{"d_model": 128, "d_expert": 32, "router_score": "softmax", "normalize_top_k": true, "init_std_router": 0.0311, "lr_router": 0.000807, "vocab_size": 2048, "norm": "rmsnorm", "optimizer": "muon_variant", "beta1": 0.93, "seq_len": 1024, "train_tokens": 616700000, "dataset": "wikipedia_en"}
Below are experts of layer 12 (counted from 0) of a mixture-of-experts language model. Rows are named router (the router's row for the expert), gate (a neuron's input weights, with its number), up (a neuron's input weights, with its number) and show model dimensions 96-127. Each number is 500 + 40 x the weight over its row's rms, rounded and kept within 0 to 999. Numbers have three digits each.
After each expert's rows: "mostly gets" lists some tokens that are sent to it at least half of the time; "gets" lists some tokens that make up at least twice as much of what it gets as of all text. This comes from a sample of Wikipedia text that the model never trained on. Tokens count by the router's weight.

# expert 56
router:469529489487566585551476548567523509393434441517498532500480498533485433576424495568463484568422
gate0:491461496551510428551521542530507562466431439474472505565508497521504541466477473522454494492484
up0:545487493514559518483461543446451496463604517517479471473421528482475512522483514503514466490474
gate1:519526526517499516563481521472504527477528519422560523447513433534439474469434512448466481528458
up1:569481444457576493441527484467416470429513461461479561521461448464540466501498549487534461490457
gate2:539439428546492504457478452564509559466460531527516457582464491543549563492461527479504483429520
up2:578500448529446553486504511552456478495536471420479521533376506506521502496464482619519441461579
gate3:507501553504453502508602582477549525544540525539492478509549530492496487568548526511523524472491
up3:565485465573538504457447392461506448463533467503502570486422512562485492443453421444513475579565
gate4:506545531499521481518467483521569450440510436449503553510487484441463510544494476511485600496501
up4:491508502517546556474533511471537426464563492532473539451546558476496465511506515519465447490485
gate5:510451414489497546552440423516483539492534535527425432534465429523537442541511452453455514607424
up5:560441446473514526532491446477468432475561549542463495518574468552498493512447537455467477570474
gate6:551474558550492445531545513539510571544499585527454522574414532497502387560520499506513439488506
up6:460491440465468545509493505448553463490559436472529460496568430510588542448530558499443486475499
mostly gets: ".", " .", ".\"", ").", "\".", ".."
gets: ".", ".\n\n", " .", ")", ").", "0"

# expert 100
router:549496502507490550517448436489505442465473566568488485492523511452499557466522515546497419454512
gate0:460458490570483404498434525494473503504521500520547501485448600440570492496502467536498520504535
up0:542500541512520513521503483494557489458467496479541489540538464496471497565440508449563444496528
gate1:444541552472525479561509470413575512512459512413535476473501484475566485471581512503485473517535
up1:500558477489499550478542452449551500399502499507558509489438568452487570484569561480503481524583
gate2:484485535546574511442452440538467456567482512499475477491505541482519525540522520463490511466479
up2:506441522549434537546540480509417511555493550497441474526507376492480499469525504454551527524476
gate3:549525448557510486453429472501500473490470545385518498553502432462532481554557547471542540461579
up3:500484474573513445403461476477578499433521525417527535536584433446461500491548542500587577446609
gate4:550474525512471490492532578465422543522497453565531494444565533569510514458569445493503458543498
up4:517466477525458509523481519496443543478458501521582552407498520562459521490524436480477441535502
gate5:458487466495509515514478522545505504438507475464462487440560550548551496506477569465491518435512
up5:592487476449478496441509405450509565472465457477544507509495510482472540518483483573468501490446
gate6:509498395493593545499561468513439578489479466527504512456503498432601492516463538526481489571549
up6:544446476479518572503474511471461487500549441474525571441526484441560572446513536525464479511538
mostly gets: " —", " death", " However", " —;", " USA", "illion"
gets: " M", " |", "th", "al", " —", "iv"

# expert 49
router:511487496524519505455433528515516521463489519527497480558575567515507479490508501462532616466497
gate0:516470439480517513526513484538444453466470510564442560486487504501513439500491500501445417492434
up0:486503533483485490459460453450467528457541508459434484472474488536469447421423503527407467474472
gate1:469484473520545412434516425522494546413492500442441555458486488520471467533540461471562531503540
up1:412449482456503510435476461489443502456502572490556597476574551515557564441468464485467475465441
gate2:506584490458488497500520504471490455487487519478468483516480485464485493519517530449536514438626
up2:489503486466471458426573489458490456512523477477483494523436538529463488524528500455506486478491
gate3:506500504492451496501582500396494520595511557525461516548556524517487555527497464491458521487500
up3:460472505499512515548555364550422436445485534545496502488455460512506521508422525504474446514468
gate4:490470529528505488525452556452466514504520518407522496492490414502486516517402512444477458478494
up4:465514512513461506533504468550561403570456491496466518558479480429539445469570512564565517492456
gate5:478601401497553482535533475553448503511552540479507520481480532503495466496470412511420430475434
up5:495545388507532424452527464520505518530524524559479484503489516522491447507530523444534506534566
gate6:580499566577590521470503537476494464533473519548561549481528451468462522501468472484515493523521
up6:537492526554452466439406563497460471531485470552561487495546498428513552498477451531507509517409
mostly gets: "andid", " occ", " c", "ordin", " ass", " contin"
gets: "-", "\n", " D", " L", " F", " c"

# expert 97
router:541512529477428515543492547528515482500465482602489551490496548438514450432496466524528508517550
gate0:524524545523499444427508501443474546446535533476554482506501461525502474496492466437475475492498
up0:463500457470491559528557453513467461545489480578470481511553516481537496548472430549476511428495
gate1:467503494446491482479463501572468500529534463548468572559559513537493521491495444492520496527453
up1:524533510489501428575493454457457566551464575443546428434439536491480515526478492476473557563526
gate2:491476553475489512525545532534469461493504534505505477434520561460442472521586502449486505434537
up2:495502465506544508511481466532423445442489529570429576513553424462536454454455489497513492476436
gate3:585533451500594428449480477431511509479526472527493498455495521578542468529515520470494548477460
up3:552509468526521486520446466466456489479525523498479508476501525515511537526454429464535473521459
gate4:546457548464478515445500568519480498555546406510548509392520557546544567526504426492437583540478
up4:532522500495585519450499514572469526524472471518507552513465468494393517530522546546420503496537
gate5:485471476458510474539571570484486520503546527533534507548531427453555460531497580512476446425484
up5:530502465419488510484533495546477448487447473453490527537524475477563478497515522503496508518493
gate6:473519472445455488534551411598514477460444464530468556533452504519607566513516532547493550473454
up6:410448516492499438489568453530518485531463527507510441552478466547511469520529538560514512496491
mostly gets: " km", " North", " South", " north", "estern", " within"
gets: " the", " of", " and", " in", ";", " South"

# expert 20
router:528557442485563518501566503484414519459576447504464445487486517491533542578505502569462531470485
gate0:534502539449447434467495480508415479523507435471546517456544501448446494568463509467479511572496
up0:409535434534543542429471493528541482497484492486488459593443528524504533522521497495453472491486
gate1:500470432455547512479566513521509481484504535486523543531520494496546600441529439466457493441414
up1:528524566485512506410561486500454473533475472540505576514424498529490489532425550500526454446499
gate2:541484556429570477518454514567427525435504440448530523507416414451536458453514528448472542504497
up2:541421547444509466538481482587508470433547486527476495486501569478498452522442464469468536578512
gate3:515546467515512537442541571518556467511447464507447510481516506444515451476521479490471493521416
up3:562491534512474428474531421530470481502529475441492522507395483547531501570488488496450531482485
gate4:528439457524525509513570505535528498510493505516522449498471465461508454515631586423491443475521
up4:539469487522588458531499513497547477529481519591508505473474460502553495496539482442578448466496
gate5:523511446477514540498511467469457579534483451536455489527459506446503430474465495502479460523481
up5:518516491516527487506487465510439541525425503516447506550480508469503494505519474554502431466490
gate6:531544502475500485476475470587470540458463434470472507516483555489464454436436480538501515556510
up6:505508568513513450526500467499435462544546552440534456493463539462508528486577531585474547493497
mostly gets: " —;", " |\n\n", " Total", "--", " |", "otes"
gets: " |", " ", "|", "0", " |\n\n", ";"

# expert 8
router:491494496569503477491441479469501560534598456442476466533508529519509500532520559564558589559476
gate0:504490443466447521520443519490475525482516530514482487523521495544503573491564486483512464495506
up0:580556532527484491554579390515483468494498471527535480525430477473511484545468521505504526502501
gate1:530539520520521470464523482467498453500461540516478508512476517536511503495488502436469556514429
up1:533536489511477494542515519530510465482463540488477523550540548454471443471426617515527539429438
gate2:497521481514478448516524423502513520465476502517460513453506505468515500507534455507501565356519
up2:516516522461519529515495541537471567463480505465533597515503484499485549489473541503514429549514
gate3:506517441536465480465501536564435570498567514547511498466485511573455492468462437513443500497432
up3:501548502473503463506532512505549522550522570540502539572555515471481459553516447487591532455495
gate4:508507534470548488453579557468552511578467505465562527516477486482525503517478419540431560513542
up4:508506490488521475521477410581515483481503499471405437541516485485564403487509496437420477461480
gate5:543501591480493550460480476452427577432454485568464458386475487455562546527511487395472541497478
up5:500561558554435537444558494450498510583495570542478535522517503500463516450493530429492513494519
gate6:520516537516582508432525555555519502504524528505508528505410533480571456504584438471503467469568
up6:527475498430547550490489515489508491510461495492567516465469469468620526527572456538496407485535
mostly gets: " Rober", " Mart", "ö", "ü", " Sch", " Pat"
gets: "r", "el", "u", " F", "and", " M"

# expert 53
router:558445450600420501449526507509479461512559428499497508548460568496487486483493518569481495435533
gate0:577530542485446481484536508536486458472550489501390485510520583446519482503460539579477477529555
up0:529522494531487516555574504503499498527503524478428432523523531506518472501424509478496421557588
gate1:455451616511474462494502496470522566523490498517566529460543529536406546493469430466474452507526
up1:556457541526507541466481490522512477528498479522516547442480476596450479476534484453462484565489
gate2:433537522514526429504496508534473548505453608480434465504469517431421517550501492455545500471497
up2:550460507495421553552505468497565435486546436514525564490518467534608493484508500502576498504466
gate3:566543521557550460512547523552557495478476507503500484503485489480463484490534438515466496551457
up3:419474468487449491436514468464557529507544486502556515550474504523507549529623483524490553542466
gate4:474476538535441538509536487479566559353453582469502499477508484507485549576497532481464494544497
up4:516534461562513547502504448499443437463404458430510512451509490484516518541556453486469438544434
gate5:529574464514444545485499477475474455454540527494427551471574479561461469479521462547481507500481
up5:553518496550559563545534514536519438435456494587565488459492571560516468472502477489485515490502
gate6:502531476526521483468548465534502511498508518519455563553497444602516537527497475479482498553489
up6:433486522498484570475527435446543489518482474453546564481507500513500541543544508465546522497489
mostly gets: "son", "ford", " River", "ville", "ney", " Park"
gets: "a", "o", "ia", "e", " River", " City"

# expert 64
router:430451554565493479423547468378528512491477516504556457496523556476494452472578567460488537529505
gate0:464502510570489578530573477530519489517550549465529446520527457551512484532516536516433508515504
up0:546466449561529440454456486509533528496484474511496527485491520519558443563466450475520547464483
gate1:504455544519478468544551454499520537485492557585536503597475505455463459539508459456454439526502
up1:525545527513475510502497561418473487453486429490482526448467481559509573521474436517523479527455
gate2:500498508466452517505541516461565469439520457479437500520477482472446533513549503477436480458502
up2:520452538569532451527446481517467483509505546535512471517582540536500519490479423482481519485553
gate3:555553485461460498531482456457505521449452477491467517514574552455480500507535500494479461491515
up3:440482535503544506459541500509533502492509494533502499512490412542552476563491510519533532470506
gate4:538505518517517469586545559574550544485510514481467569425514529534512448540474509529532458516503
up4:513512492544519460574544542555514506429522539487502559492441516528462480518495438539526422473540
gate5:534572477526550470491563527445571543494427514475488457508571487469503519482510524559477522593520
up5:557552547537428471475407506441431445454559417537452466524494483562506480494522449436476486479540
gate6:508537532468523482458436546489530468493553532422564481497448527512530458501536501448486578477414
up6:500454532489574432477498541504492467486551478443508488560504467506434502522526509470495484501531
mostly gets: " pr", " ex", " com", " dec", " comm", " im"
gets: " pr", " ex", " comm", " im", " Comm", " re"

# expert 84
router:479475497441487595522484540507531514506448476458529521516561562512467452421553535497524460497492
gate0:487560507544492526407502526520534491444452510516471547427480471465479472576497444483513573486527
up0:468533491518559549521486485554543497453478475537514551524420438500455531481473543565558472497549
gate1:454458495481522455527547537537520526515569456430549496430493570467516482493477569553536486529501
up1:459507474513556508486581529452443542506520576526540566521449507477487517520583521513441460571508
gate2:490532505408432505496444491547495438446462527558411437508446469506488499527484502521471489476464
up2:525496577518525372537562583438412545522543518470488588471544449519499528463489445539574533513514
gate3:506492473446500445521518445517436529522516457495463489439559508532485587507552459503445444549479
up3:466459525493530453524509450524499562490476504534475446491560472479487535485483477537503535489500
gate4:476544512580504526446549558603505548522470472499457492571519577514493465513486459483387451518449
up4:508465554437459478531507549416461419533492487506460514462496473423583577506449463485541484459513
gate5:543509528584474446575530541504537522516568582513537510517490477471541514463524509529474449503479
up5:420527562553487551444500523466471545538451507506425484504508468434393559495522533477535558495471
gate6:428519511640556488474485462501495487532586586558538509485573523514470503453507555428514509523599
up6:443504550563514526486509454472506485566554487535468451515454498551523529518466459472439458507597
mostly gets: " North", " cent", " located", " north", " city", " near"
gets: "ast", " north", "w", "outh", "ing", " c"

# expert 61
router:526477551499477512533450508480465442577573408448503489512494524500485522452484478473438475522565
gate0:455474509513494491472516461501599501519451547471515490559525529504432516498507485592492488471476
up0:454508458482470496446491514473479520445426499514579461508542593425474474510486462558476513510493
gate1:595503512521513503461547445473525529492539494555543504487494494521512422484467533464408473490519
up1:557408467470498559528498499394474505529556441529441463515495470529474534522523479576460482445590
gate2:551538574516425515536502549491543505535465471536539496441526482430567488625431452489430526465539
up2:470425541490429474487429513554482441483432481504519534453547452549498430513390513497470490472472
gate3:514486479517547493542396490546469513481539518546482521467454410458494485541556509483497455586553
up3:538448495501463440464530455484597456411460502499520463535618567557490526441443541490505534453511
gate4:566535430495471527462583496499481553479483534521488494539488474522552509474559469469492422479503
up4:497472589523446519477499492450418505496483486492469485569432558474611510462479475472493528436465
gate5:554478506446461597524469514484495562521492472551507448501529496498453412479480529485521530514474
up5:460485553474597429530525531548487448451485564487502526487562530490565529496491496567499534583514
gate6:526439526517528462512541484477503518466458540534472523486466537443528480462520493428560523540481
up6:435500538506557539540512523526497543505562421530593500501493536537435444531501564479471482425493
mostly gets: "í", "ó", "á", "é", "ph", "ran"
gets: "g", "e", "á", "n", "ro", "es"

# expert 28
router:486503431466483475502510514491591521479549512493596523507478466521463496516557594473546456497501
gate0:482492481450529565544490488486586571509498540573502494518578508530553564450450497465504541459549
up0:551532510486465507573533506490480539497492423528524504505522552498525509451541484501527529493553
gate1:443506457512454483538562470501422383508535465463490424481504465460574466545480540501575482546456
up1:496523527513510475476495509522559517464527448564457603541611504532470528470516531516484508429572
gate2:409426566408468506463493562451521484570561480502567513521448582546534470501430460480501516505506
up2:572517520576530542532568506533499516480478501508511561501463504449502446467528543485510512464443
gate3:485482502496500475594474566560503497581500511464521506433479488578471468581492511588487517465497
up3:573432486546487503538493522542521443521501476479507602495493548473545454515480493434476558477494
gate4:517542521497504585545524555499522481529498525587537489477484481591465572492460571428493418530541
up4:542501456462494472468480506509459514586541470441430445483511504457522429543472436509505577473490
gate5:504558556471557499513564495550478501461490570399537496572488520544538493529520420463542439534516
up5:578467485510465480508534507536453511454507550444538441511488432527502485473503478485535532517515
gate6:419546529559443525481569428469537484477499456527549474432510457483545510515522501450461521576532
up6:511565547504502422545472520562494462513514445491527570558513513545509544457519467526432513471583
mostly gets: " September", "born", " October", "=", " USA", " York"
gets: "\n\n", "=", " September", ":", " October", " February"

# expert 118
router:510501473555490554556553497515472434521494470534519542548474493491458524517496438500450459468525
gate0:475562467491469506538533444551496506477552566399524518549418481474491536519516469509519531540474
up0:507518523456548531531594460503441493550572484503429506495522460513510488440472504536548517527514
gate1:442540517488547527539437595550449536528517525544507505482504482500482492584530467440493519555462
up1:528541415473460514541570406481508485443519462498574420552555524576494510466538462559570497485465
gate2:494527617575548428482561522503479545532508517483491495437559444502534443520525521511469452534526
up2:503509468442467473497516506513380492458549452531543537477491486537470514502518517485471510448470
gate3:557468504468592463549475537562486489619522489570490512444534455495557541524550548469566456474469
up3:481472503509512444571480562571469449556514482556490530489507495486496502519559537505565474417441
gate4:513497518519489535486538462510475475483536469459492531521486469536504462460523555463474488590607
up4:507481451514522492550469567477485521471372481552503514556586548517508453560450478488538507490471
gate5:489515400418478501464571491553465510452482498556531510413528526557487484554524465436549513512540
up5:553588506526474546492455528408564529471510578573465482464525455545494495461472487509487470495537
gate6:480495545540527482500515537477522504554522516553526518516435470417473501553494475540465477436466
up6:445480540598539440490522569542564490524507510515535487521466497432507583477478459522479452460517
mostly gets: "==\n", " ==\n", "===\n", " career", " time", " ===\n"
gets: "==\n", ".\n\n", "s", " ==\n", "===\n", "\n\n"

# expert 81
router:467484509527488538534510564469504541426506536488562494501496446468503500516508547551546530454510
gate0:483522415494448460506479509443499488505457408464461476493468480470529551560516487487477502515513
up0:555476489515506442539478526446500544477492478486494511513494464493516563550491507491419578479409
gate1:494560525573423537445497459522575549481550444461522521506505580445432528483534518490544421424504
up1:570473467502522479501489505481453453502476536518553434460538469582501521553510533486511621576472
gate2:513503563512468562463560544450602453524488492495471487481475486463509552433449460489453528459454
up2:541504511512533483498469529556563546441477474529566551504496538442475437493556488526519528503503
gate3:509521526533519558595563567532558569468520595490448406491499516497497509537441509492503493533480
up3:509545426503449504517475499509388479495523460571545595512472437516518496514476476532530529497491
gate4:480486500503512488549507486532531564456493581472471477570472517567531464483542463525519517448515
up4:518484586523548530500506540476558486511525435485544464436539472528497508509508480468453486529447
gate5:562494535522479591497579581460444485469526516493488485447446526494584471585496529480500561464526
up5:521501479468384505429566498447471498502537474498472568522497579489518487545517509415516539459552
gate6:428479486556562501527450497544456532541502506524526465464558541566487492587490537512517479518540
up6:458518540419536449496463503540485564463478479536562468498547460480477504431431503494428434485496
mostly gets: ").", ".\n\n", ".\"", "\".", ".\n", ").\n\n"
gets: ".", ".\n\n", ":", " |", "-", ".\n"

# expert 32
router:555516569423492513493404532541515462509478512500481509487440459481466472487449500549485470505514
gate0:494553539494507492512601490456446498514464470447473450497490521576472519435494466474424502483478
up0:575418494443493503485461521551505521546486587542480540472502503455492494569428538517596484498518
gate1:456475494487564432477429478486496483533424460484486548534503450430495562479538514430440419505492
up1:532565521482396490480517528455537484447549535498542514524475540494505425488496498552490448527498
gate2:535451448496452519468554503509522492444552468522514555550454489428525523571519552493418453543607
up2:480605395573485497454420477516541491507494513489527522489552569451530456495511555400463526568510
gate3:471500526551405500491497496527454584453534472524507482511498481512531463504488465528460537521476
up3:529458501492595463440545540436572427561553502433511488508546467487455506561544563484519547510469
gate4:474469490474474474455430538439509477459424537446555481523453536469520480562513476517442516506480
up4:492564555524451574509504420490497560535470510591475497497496486480456482559519563495515509419538
gate5:462528542446519496528474538486520530521500418510593459488514602467552488466510507507425473555529
up5:470539415542494499480524451533493483444522457545476595548486437452483454505492486474618528418480
gate6:538468490530504543481483475531546546563483464611452495496525540540469604467482547449521416517458
up6:499426523459483444467468511507563551492511502510472573537445460481499584488473467429456495554564
mostly gets: " would", " can", " will", " could", " '", " In"
gets: " to", "|", "o", " \"", " In", "n"

# expert 115
router:493503596518473477496469436480493507509546542487441459440470460511545491470503413511494473473541
gate0:534490545451524450519448488487433483497520489557547522475494452483537446483501504435519494497489
up0:418461511485493527577522442476466579513507426572494535533551510503496482484511481505499509522437
gate1:430549453496376498578422538553523538470476529525467540483466473485507525585519483506491434497505
up1:536518455479536536492472514526585485490520493525434492423491475526533488475561525447455450522500
gate2:504502513547545472538510516488418575501419540506449501541498453500531454465429437405472536478517
up2:447573500496555386543516523485517457530556470534563480501435506505539494556510463533475489481556
gate3:502543472539412536540518543448471517487549505429580522523542556492492520496533484474444555513454
up3:574487508511484506577540511438498479480464562407518507457538449491477482448568481487421497471513
gate4:547530513514497462449506457491451602441504521585494501482541508501562530572458434505499537489448
up4:475565479503492538521482454499445418586488507503511432513507516523514498473514518523513467499494
gate5:432511407503497471539461535535475432501495404511471459544508615516430493505515530572501446488525
up5:535476508514486506534468480492495439485481448454475463514538610502466532448498562565510437514558
gate6:560505553514498475473510508491549543513465494442525477405511482479440463471574485536417489527541
up6:481499583437502519538499559489520541411477476486493485446508497483455414475566421553459516495536
mostly gets: " am", " Am", " At", " Ab", " G", " And"
gets: " G", " am", " Am", " K", "on", "b"

# expert 71
router:487508494535521477461530425492513491454454549564526530546484424483560504514511487498448478501548
gate0:449515556532464495441500503524478510529573481591514499475458491461561494530541508549531479548407
up0:485493463441512547538480527458587444487486460527491547497548478478482514469454476527485539438488
gate1:596495518538521549516452470481504514516496499512422512473394484559432493581515470425512496495510
up1:515472487565474509571508500512504534575487555531451520535466468582474503511516475473511540491562
gate2:483532514511531440530534527555488451472506498444550486485577543526477567529496452509492579446498
up2:454458581479495421480492513505509560471478446473539463504493515464534537463543449504449503446531
gate3:488413530506537495518546450504511527574503472525542452418426450504487457519513564529459599491511
up3:438467511564514590563445574500490595589444513442504470527489585514467570438549480499546506469534
gate4:563499501493509438522473445499525504447538508482559387430468528533541491548583529479408585494472
up4:459542487522530514471452524531470546580464536505493539547548503553424520453462523486544476532548
gate5:524447471547494527514513516459527564549521574489390412537527441498514481577529428498507435495426
up5:400430500471491481530503477496509568506534486456521505621499466492543575498416453480540509529469
gate6:542510531529540526505524487450514493466500466473506445447489434466449510475498561462469476521492
up6:470466478492509479563455497598432529534520498552450566511485554563537491534401427500543536470547
mostly gets: "===", "==", "====", " ===\n\n", " ==\n\n", " during"
gets: "==", "===", "\n", ".\n\n", "-", "\n\n"

# expert 107
router:457493481495481534489445517476538553547617471436514474526508514509530448526461546478462555485472
gate0:502465462428549406496435509512550522473508486534456478495473564537500562540476529467567501468496
up0:535482518553396555503510520548491465487538546477532556458484460513496532519446467523506457531568
gate1:433494446579498518538469513504479501507496440445485534526406488520522577534494554431491502485482
up1:495477460461471521525475465455518484477526546495529541564560560546513525445534491491565492403509
gate2:540523518483473416433507493489465493552557461560476480488483419568519462534480481441493496483519
up2:473534485499448519483493515491456525531544537479483504512534434530472471526562564486429473506527
gate3:461495523467535500447476460526509533465466546483497460487491485487474461506552505505501491464514
up3:520517535512491508523520480481444483542510483525574515495429498498400521492547453461457492441530
gate4:549501442477486527508478504587550580538507540521486544481521476512445499536509485522517526491505
up4:537558495413517468514478461501518467522509505553456537542511533574515574539559533493530481434461
gate5:435460439498541497528538415439531470522514477508495496595500478462563563507526449547577467491501
up5:436492439533464555505507564532548489499505471538540445462525474478572467449509504431532481546521
gate6:568521469476498487507442515465517546462536485531454423500538577414469514506507449535468527421531
up6:443533503482474520397472527506455438439544532470428506507526565484523541470560455516525559480555
mostly gets: " Mc", " Mor", " Thom", "ö", "í", "ü"
gets: "y", "re", "ay", "as", "ey", "er"

# expert 105
router:551589557468474499568521493500551545523560553422474530530470510522505490527510511451551570408529
gate0:502583477510468488468460513466560519461503554569577490469496464526439469484518578502540461482522
up0:555470474490553539521494482468491440509475490502457484492557557475507447489452483457531530492478
gate1:514479578529465476527512542539532506494495440541466514529499494498504468508439513520467566510481
up1:464520527419506576468471450479419497523503590509555493507546491517459545504500522476500436461490
gate2:507467487514556518507504434508474458437465511502511491450539493482481497433551510469530459454524
up2:487489472431551527528473481573495470479494396536532497511451516439491520523504404519448488488512
gate3:484489516539489494591494409446515516443534472581461592455461503498534457537506472472579488523520
up3:479530508520578534455462578551487576494502490541487428530482459565385451465460551607563554554539
gate4:556472487462592473516445465580487508493513454432505493481487484500546565536495492553448536558582
up4:498470546542538503489519497452492419489511465418471461504422469510427575539488501486488506416483
gate5:461493493494532454474426530443525439503531468480434511502446518450489491476486471440475493491528
up5:489543461492547512565489494581472458473533547528518534543500523469470508493528488499443525469545
gate6:526459442481517537479501464500534479455440493457514491534414469467500511510531475516414464522473
up6:467423544506498561530456499436465564451489474506491480553519528536458475489503535526562573552507
mostly gets: "uk", " Pol", "sk", "aj", " Hol", "sh"
gets: "m", "k", "ak", "y", "ch", "ov"

# expert 36
router:479545520473449500452469440505590563438565534541513518498439537496532494510585543501530540485530
gate0:460537537546560442512538512428513519463489482437459512470607544457457479445553538541500460496469
up0:551575512474525435461465547551546479451451454491478533528531569507480493487503523517519533515607
gate1:453489497522433453526480529482536591537538584535502492533508493451533509534535523492436550511463
up1:436615506471514533493534508573554484475478552464562584531538506467534528497530499511473562555499
gate2:506405533477465537501527454476483537483500520479475564463558476534442502474508486519517445508423
up2:572507546511488570574534441497509462523550467514480579410464449496489499498516494563474568494445
gate3:464456541464506508468515498509539485536468553515504575524541511575494573491510520437529440518495
up3:627554496512504483546534495577490521545535510513512564517491466509486471524509429486507501536481
gate4:592450532546550576428542529424471471470463496455500508468454462523480469515491544445418463482497
up4:470575447453478503545510529579483545494519443454487476542577514467572442513510565552526489557492
gate5:494562508525490524486518506461492504440557531526483502482512572498552474543580552479539473467488
up5:545536487513524502448453534491516440483452454445490473466531495549538500522477552440479544482513
gate6:492472450479422523552527545469526550508499525508576411470435523480434561581467529501460519521522
up6:574542523533497458425500423449501457474559560549435539437504476553538454500510480497472416483448
mostly gets: " John", " Rober", " William", " Fran", " David", " Har"
gets: " T", " E", " W", " J", " S", " St"

# expert 11
router:539455477476491482575540509457445489538500483446554489575424502469497545465500503448461467497517
gate0:481480542516509514528485527554399506492509373564525489532522496496422532543548537564478481546440
up0:482460503525533539476487535535495566525555406481522473493529527512447544513482537481413568524469
gate1:575539551521551437485485457476464520484507536482535568501519484564424515532527523455515466420455
up1:479565489473488468533536486518527579539526469521459501481425510506559478518577473520493536456510
gate2:460482520563481544511514531441420475537552450497486511439447399499520526470534460518510493494519
up2:472534496501412504504492502456517472510482440489473479415473410488489505498514449524466475476504
gate3:564550485559424458497543412496469504490559524513492521497493473491503546563439516480498558567469
up3:474465543438572542521518588506577578506447481487452550522493467537527457446519506500521445450557
gate4:521479558513565464494568500498455487460501478553515538537452510523477501601511514448478481515582
up4:525453490520505477509528501541484500452509526542506626483521541526514534525539390498471495491583
gate5:521476450524503491528484502482567562459488513522459621511494494456516509572470476439531561463542
up5:499520490533475520471552471480439535480496415534523533533557468432482536541494507533411538534430
gate6:559560510532521421488527415492446530470477530493561459489527501534542486469489498467499477534512
up6:595415594520550538467542492493452532534482526531477571491526503561551540494505528447563494449512
mostly gets: "ms", " Mc", "hy", "ourn", "’", "ail"
gets: "s", "m", "d", "y", "ad", "en"

# expert 87
router:484507476534465564488470510540480506535535491539507477561482577492515454512477506563528512567567
gate0:533488474529489467508595523527526597468455503528455402548515474507512456478454485534486501503430
up0:585516532478491420535495580507483538458522537560469421498443487546475505475492463405518506496424
gate1:549512555532529571464537454453559524452482532519478437518448549623548520483529407509488494511499
up1:539560489523519559496493526461588512475481498441451526545451475529482499509506451530523496478463
gate2:452453439455489505517514565420496503534472448505450526524452538463485532544479536484486526497481
up2:511548568516522603480466497546560553445454446527501543476547465448490435448483445464508471466542
gate3:500486469563497430498579476527408529503460455533491473533491559470515519525487507553521471506530
up3:520490478550563525475535505482444541531504440510562557463499534443532470452539481563491483482532
gate4:501493487574428536524458457495473533547538476538494463553454539439512522522473453580533530476554
up4:457504542404524460537552506476502559486408477471457458525519503559489454503490468493467522532505
gate5:517539422524435525410494468440441411467420472544505507485505482522522482608516498536498476529515
up5:508568463508562474513507532535548535535570437498523561479489493537558559503512540434520556484462
gate6:581465499519427512450597477549521498425523419532562541490448435469454446466476456514525547435566
up6:462459514508584462489505485503543469517445540528445473542451498506553433481455470520523449493509
mostly gets: " Qu", " Mc", " M", " W", " Mo", "ick"
gets: " |", " M", " W", " F", " H", " P"